Experts of a small language model: 64 SwiGLU neurons an expert.
Below are experts of layer 3 (counted from 0) of a mixture-of-experts language model. Rows are named router (the router's row for the expert), gate (a neuron's input weights, with its number), up (a neuron's input weights, with its number), down (a neuron's output weights, with its number) and show model dimensions 64-127. Each number is 128 + 24 x the weight over its row's rms, rounded and kept within 0 to 255.
Before each expert's rows: a language model's description of what the expert responds to. This comes from a sample of Wikipedia text that the model never trained on.

# expert 56
What it handles: Numerals, ordinal endings and Jr. in tables, dates and biographies, e.g. 2010 in episode lists, 1st Duke, born 4 October.
router [106 132 111 150 161  97 157  95  95 100 140 154  93 158 159  97 126  99 139  98 158  93 160 150 103 132 119 123 111  94  98 151 139 109 118 101 156 158 151 158 157 148  98 160  98 159 133 125  97 131  92 146 140 129  95 131 157 102 160 129 152 141 101 143]
gate0 [ 79 108 109 123 135 123 120 123 111 135 118 136 119 112 121 108 118 184 141 115 129 156 129 148 159 164 121 127 105 137 168 175 119 120  92 133 122 119 117 134 106  97  91 126  99 141 101 138 176 119  85 142 137 130  91 125 148 122  83 123 166 126 111 120]
up0 [130 121 137 146 164 107 125 131 140 118 108 153 139 143 110 112 135 143 115 115 132 155 135 119 127 140 153 109 123 150  99 168 107 210 145 123 139 121 141 129 117  86 128 103 131 114  80 150 110 158 122  93 107 111 137 134 145 140 145 145  94 142 134 139]
down0 [108 108 130 145 130 142 105 140 151 118 141 101 140 115 110 163 112 114  97 117 125 117 123 156 130  95 151 122  92 133 112 108  98  95 130 142 104  93 127 120 135 132 109 150 172 129 160  88 120 105 148 151 104 122  68 101 138 163 107 147 104 152  70 140]

# expert 17
What it handles: Space-ending number tokens that close a number in table cells and stats, such as 82, 23,951, the 3 in 2023 or 2-1.
router [133 136 143 115 172 101 134 101 136  73 110 127 102 105 133  90 109 125 116 130 157  85 146 156 127 101 119 101 117  90 101 120 128 124 130 120 125 152 141 157 185 128 123 128 122 164 133 131 127 113  83 140 159 142 101 150 155  79 109 137 141 134 130 152]
gate0 [135 106 114 160 101 145 111 128 138 138 147 195 114 133 114 154 121 160  92 103 155 135 165  60 105 133 120 128 168 126 158 130  92 108 118 147  96 112  95 137 161 139 149 137 128 165 130 201 110  96 114  99 153 126 116 137 116 135 141 157 132 132 138 107]
up0 [135 114 111 104  96 153 107 137 163 107 160 150 111  86  91 115 158 103 104 126 102 138 117 155 130 115 121 124 132 144 112 107 107  94  97 125 146 127 109 143  81 121 132 128 123 156 100  96 100 134 128 136 133 111 119 166 100 158 128 132 131 107  72  85]
down0 [106 104 105  81  81 123 153 161 159 111 135 107  98 121 101 142 137 146 104 104 140 140 109 137 152  95  87 116 128 117 168 129 125 105 142 142 106 106 143 134 150 110 119 113 134 188 119 156 139 103 112  95 142 130  92 129 138 130 155 132 130  88 117 112]

# expert 23
What it handles: Single vowels and short letter pieces inside words, often in foreign names and transliterations, like Kazakhstan, Ishaq, Rakovlje, Infraorder.
router [ 74  87 170 118 181 127 114  70 117 105  97 136 122 180 130 107 103 125 123  94 134 131 136 157 135 124 120 157 124 114  66 153 135 126 118  99 157 140 129 182 113 146 112 155  91 154  87 122 108 101 104 138 123 104 122 132 136 114 142 112 119  98  94 140]
gate3 [144 144 128 116 161  93 159  64 136 123 127 134 131 112 178 121  98 122 146 123 132 119  97 155 136 167 127 124 166 112 147 166 150 162  89 146 116 143 151 138 137 117 142 133  94 126 160 143 154 169 114 113 114  96 126 110 162 176 109 117  67 158 128 164]
up3 [114 124 138 146 118 108 141 140 162 157 127 109 150 133 139 138 135 114 113 117 105 132 141 120 121 139 170 144 112 135 137 123 125 181  76 173 163 159  82 142 153 114 128 155 132 154 145 161 174 148 107  83 116 118  95 132 107 169 112 106 138 130  91 148]
down3 [128 138 167 104 131 128 127 171  97 158 160 159 142 141  76 112 129  69 144 135 110 107 132 110 143 141 145 123 122 130 136 149 145 127 113 119 128  99 116 188 115  91 161 125 109 133 119 129 146  88 145 131  99 160 125 157 106 138 105 136 163  81 114 106]

# expert 13
What it handles: Word pieces inside place names and nouns, often after the, of, or in, e.g. Bul-gar-ia, Louis-ian-a, land, award.
router [105 134 110 148 161  96 159  95  94 102 138 155  93 160 161  99 127  98 146  98 159  91 158 148 104 136 118 126 110  97  97 145 137 107 121 100 157 157 154 160 155 148 100 156  96 159 131 124  94 131  94 147 137 130  95 130 157 100 159 130 154 141 100 145]
gate0 [137 132 118 133  99 136 112 110 105 111 157 169 121 118 101 156 106 147 165 122 190 128 112 180 118 132 105 105 163 123 126  84  93 101 117 144 123 110 130 123 111 126 113  96 122 128 100 116 157 176 150 153 176 123  86 122 112  89 109 105 127  91 174 160]
up0 [145 112 157 144 101 179 117 129 154 152 125 137 113 122 144 133 126  95  97 147 150 133 131  95 139 122  91 145 147 107 124 108 113 143 124 110 129 133 130 136 122 136 108 106 176 139 133 116 162 108 103 100 196  80 150 117 126 117 147 107 137 104 144 127]
down0 [ 97 128 142 130 130 107 121 127 123 131 159 146 147 142  91 133 180 115 119 124 109 124  93 114  89  98  88 115 112 133 138 133 154 124 127 112 127 110 137 114 136 109 127 172 133 131 113  77 161 141  91 131 159 141 126  95 132 117 136  95 139 122 111 141]

# expert 60
What it handles: Lone capital letters beginning names after list dashes or table bars, such as B, L, R, C, H (Hockey, Right wing).
router [131 142  86 156 151 101 121 119 120 111 116 169 120 114 124 106 146 104 140 117 185 104 154 140 131 107 130 130 110 117  64 136 101 122 115 108 149 127 171 141 147 176 110 123 137 172 112 124  94  99  80 131 114 120 113 139 128  80 156 113 137 137 112 114]
gate0 [155 114 139 137 109 106 167 149 106 180  76 138 114  89 120 149 122 103 144 128 131 139 153 137 128 119 157 155 106 110 143 159  88 132 125 140 134 101 127 137 134  96 146 136 130 149 147 134 135 143 152 151 133 181 128 125 118 170 176 125 131  80 129 111]
up0 [137 130 103 142 162 108  88 107  99 123 129 142 146 162 122  97 145  99 116 112 119 133 128 139 175 149 125 139 134 148 156 125  94  77 138 149 137 122 136  98 131 160 153 107 138 154 164 127 129  99 128 136 163 110  91 170 108  83  91 182 118 122 117 143]
down0 [ 89 147 118 134 127 159 108 162 123 160  78 123 135 141 154 104 146  90 132 173 160 126 119 106 103 113 107 119 139 108 161 165 109 118  91 114 111 149 141 128 168 101 104 114 130 139 186 133 109 106 143 119 119 153 125  92 110 143  94 147 127 154  98 124]

# expert 58
What it handles: Articles, possessives and quantifiers before nouns (a, his, several), plus adjective suffixes -ical, -tic, -ary, -ative, e.g. Critical, literary.
router [129 140 103 130 121 109 145 109 148 103 107 137  74 147 170 114 130 118 157 104 130  96 110 143 100 143 129 104 113 103 132 143  91  95 116 111 153 149 135 158 183 157 115 140 112 148 123 120 115 114 134 175 160 110 130 135 174 113 119 133 128  99 114 153]
gate0 [151 126 106 154 149 113 152  93 149 147 120 167 160 169 144 153 147 154 135  97  92  92 143 134 103 138 107 131 108  98 110  97  94  98 111 143 109 111 120 108  92 145 140 124 126  98 123 145 132 158 107  99  74 140 136  78  80 132 177 120  80 156 131 133]
up0 [118 127 142 127 125  99 161  92 140 120 165 141 123 140 140 127 146 119 154 120 116  81 125 118  96 135 136 164 107 108 130  99  86  80 141 126 130 154  70  83 132 165 147 115 138  80 118 128 133 115 120 101 107 101 100 118 119 133 123 133 103 165 101 139]
down0 [ 86 146 181  85 119 117 120  92 131  65 134 146 110 143 119 142 116 105 121 122  89 114 126 128 169 144 120 116 151 136 148 142 140 123 137 103 120 153 126  91 149  96  89 113 119  99 128  91 157 117 174 125 163 109 133 166 103 132 114 139  83 146  82 150]

# expert 27
What it handles: Two- or three-letter syllables inside words and names, often after the or a, such as le in title, ec in Greece, par, tr.
router [119 140 129 148 133 119 139 103 130 122  96 167 118 169 158  99 128 102 136 100 166 128 138 128 139  95 125 145 112 114 121 106 130  89 145 117 136 144 144 142 207 129  83 149  76 176 103 154 145 148 104 127 149 120 124 156 134 140 140 120 175 126 102 110]
gate0 [125 102 161 137 112 102 107  78 108 150 126 124 106 101 131 122 103 149 116 117 130 114 110 122 129 121 148 121 124 143 111 114 152 122 138 168 161 135 138 138 139  84 124 123 123  99 116 171 112  94 110 107 135 110 111  84 147 106 149  99  90 133 123  78]
up0 [ 87 132 130 149  96 151 136 112 141 149 121 147 162 140  75 115 157 133 163 112 140 115 170 126  97  86 111 151 125 142  95 110 159 104  73  91 122  79 118 134 148 129 144 111 122 142 155 108 151 144 130 114 155 125 101 119  74 128 115 115 113 114 168 184]
down0 [ 92 133 106 142  93 136 118 103  77  76 149  94 179 135 123 130  87 122 120 102 145 112 120 113 129 126 162 126 125 137 104 148  98 136  81 126 134  82 128 160 104 130 135  98 156 140 138 143 166 128  75 132 120 172  98 140 144 129  82 147 118 144 131 131]

# expert 1
What it handles: Line breaks and word pieces in football results lists and election or vote tables, e.g. line breaks after match dates, parish, sides.
router [105 133 117 149 160  97 159  99  94  99 137 155  95 158 161 102 126  95 141  98 160  95 163 148  99 133 121 122 111  96  96 148 135 105 119  96 157 154 152 159 154 150  97 159  99 160 135 123  95 128  95 146 138 131  94 135 158  99 162 130 152 142 102 145]
gate0 [181 134 142 159  89 109  98 141 141 139 127 132 122 137 122  82  83 100 161 117 129  81 109 173 152 119  89 121 138 108 101 101 109  85  94  91 100 155 168 154 106 140  89 132 130 106 154 136 122 152 163 117 147 133 103 130 143 113 128 126 125 167  90 103]
up0 [147 144 115 130 112 116 123 128 152 127 149 116  95 172 124  97 121 127 140 134  97 153 144  92 138 121 120  88 186 139 173 150 147 160 108 120 146 153 136 156 114  77 161 117 149 101 109  86 157 144  95 123 159 104 103 120 153 147 131 123 127 121 206 132]
down0 [119 128 124 138 130  88  86 142 134 159 136 158 120 147 156 152 113 104 110 155 129  79  91 170 111 131 157 132 113 124  55 150 129  95 156 138 107 141 115 125 149 130 114 124 157 125  67 115 113 184 115 101 115 132 136 116 142 143 116 141 103 109 154 121]

# expert 25
What it handles: Opening consonant pieces of words, like p, d, l, st, sp, fl, str, dr, which are then completed by the next piece, e.g. fl-ood, pass-enger.
router [103 173  78 156 128 125 136 100 122 110 128 133 125 142 142 135 129 115 104 102 153 139 117 159 135 113 115 122 107 122  95 162 118 127 149 111 159 184 145 147 111 160 102 178 104 135 148 145 128 154 106 122 122 124 113 140 151 114 126 103 170 102 117 159]
gate0 [165 114  97 160 127 118 130 164 160 153 120 101 142 122 133 115 151 136 152 132 127 114 103 116 109 109 158 178  91  94 133 114 126 108 128 152 160 137 157 159 118 164 136 119 127 153 118 117 145 132 116 144 153 169 111  82 149  91 137 151  75 149 152 101]
up0 [168 122 130 142  80 112 103 145 129 149 104 164 146  93 113 160 170 127 110  73 148 121 117 149 113 112 159 154  84 102  91 114 142 111 107 101 130 113 151 140 125 118 131 101 111 119 124 110 141 101 116 145 141 186 122  98 135 113 110 104  88  85 141 112]
down0 [176 122 154 126 132 136 118 138 143 146  78 130 122 153 152 130 113 145 156  96 148 126  84 102 106 124 165 111 138  99 111 122 152 136 143 127 108 133 152 178 128 112 144 166 141 126 140 138 120 136 154 148 142 124 158 119 117  83 129 136  93 130  94 172]

# expert 48
What it handles: Or in Labor party names and Black or African American tables, plus name starts like De, E, Qu.
router [105 134 107 152 156  97 157  96  93  95 138 152  92 158 156  97 127  96 144  97 158  92 155 150 104 133 119 124 112  95  96 152 135 105 120 100 155 158 153 158 159 149 100 160  98 156 133 123  98 130  95 147 138 129  93 132 158 102 161 129 153 142 104 141]
gate0 [146 172 123 145 108 112 125 131  89  97 145 153 116 106 184 128  75 102 128 125 159 117 109 143  91  99 108  87 119 142 126  68 127 132 142 103 102  97  96  93 133 135 123 147 114 109 115 134 110 142 170 159 149 151 151  80  91 151 151 160 103 125 120 117]
up0 [103  86 105 125 123 118 123 126 175 116 124  90 130 128  88 143 163 111 153 146 143 133 115 103 133 162 127 102 155 126 177 144 122 179 111 175 143 135 136 110 170 123 110 144  92 121 167 118 144 117 111 149  88 143  93 104 124 145 129 133 107 169 107 147]
down0 [143  90 132  72 146 113 181 165 112 130  95 167 125 145 133  97 107 100 144  88 157 142 134 100 140 163 140 149 142 124 102 143 129 132 180 143 156 124 146 153 132 147 103 143 130 110 145  86 110 139 107 124 174 129 189 153 113 115 141 136 129 145 144 120]

# expert 19
What it handles: Single capital letters and short cells in tables, like W, F, Pld, No, plus the S in S-ocorro, and United or Germany.
router [143 140 138 150 151 108 109 117 134  83 114 145 127 144 139 130 133 115 139 122 128 122 139 161 128 131 159 133  91 103 115 110 127 138 131  98 149 150 159 162 170 142 124 144 101 115 111 108 105 131  85 141 139 163 115  92 141  95 140 113 127 166 106 139]
gate0 [106 126 132 116 126 159 127  87 123 117  96 108 154  96 158 139 126  66  97 181 146  75 111 125  77 150 120  97  83 142 128 115 144 171 121 125 120 163 117  81 120 109 145 171 130 135 119 143 154 126 174 109 146 124 146 135 167 129 111  98 119  92 138 177]
up0 [107 130 120 160 134 110  84 145 114 156 167 108  73  77 166 122 118 122 134 131 186  94 106  75 134 115 111 119 135 111  93 138 138 130 102 135 164 149 143 132 137 116 139 134 143 141 142 148 136 142 134 107 109 157 168 122 137 118 150 104 125 112 151 121]
down0 [115 112 134 151 119 115 140 117 153 128 140 115  97 132  93 142 172  92 143 126 202  89 110 148 133  95 105 118 133 117 134 118 115  75 118 123 133 125 128 153 163 133 135 132 102 135 122  82 156 106 161 134 107 153 135 123 121 106 139 137 133 139 155 140]

# expert 41
What it handles: Single capital or capital-digraph tokens starting proper names and places, such as T in Tina, K in Kerala, Sp in Spain, Ch, Sh.
router [103 140 105 132 173 121 136 126 123 123 142 143 105 109 144 125 105 125 136  98 164 100 151 143  98 135 105 148 128 111 100 161 101 114 142 110 157 132 144 148 142 132 128 121 133 142 125  90 110 126  93 130 178 129 111 158 133  97 188 106 138 125 125 190]
gate0 [132 117 124 103 100 154 117  80 156 123 148 131 113 165 154  84 126 118 136 132 121 123 129 134 115 150  95 163 148 146 159 139 127 129 121 127 156 165 108 134 135 115 148 137 126 116 123 114 167  90 152 140 132 112 133 168 107 173 116 100 164 162 145 142]
up0 [116 144 124 130 135 114  88 139 183 146 128 112 121 136 150  69 108 120 130 118 141 129 117 164 101 125 149  91 151 131 105 136  95 102 157 134 172 147 145 113 139 121 153 125 113 136 140 126 124 112 143 146 105 113 129 172 115 153 121 121 155 176 140 110]
down0 [146 103 135 108 149 160 137 169 134 168 141 170 119 127 121 168 132 100 144 104 115 170 131 131 136 131 138 132 135 181 118  89 148 125 120 116 171 137  96 119 141 144 181  90 150 116 123 104  84 187 108 114 151 113 148 124 125 104 148 132 131 134 138 183]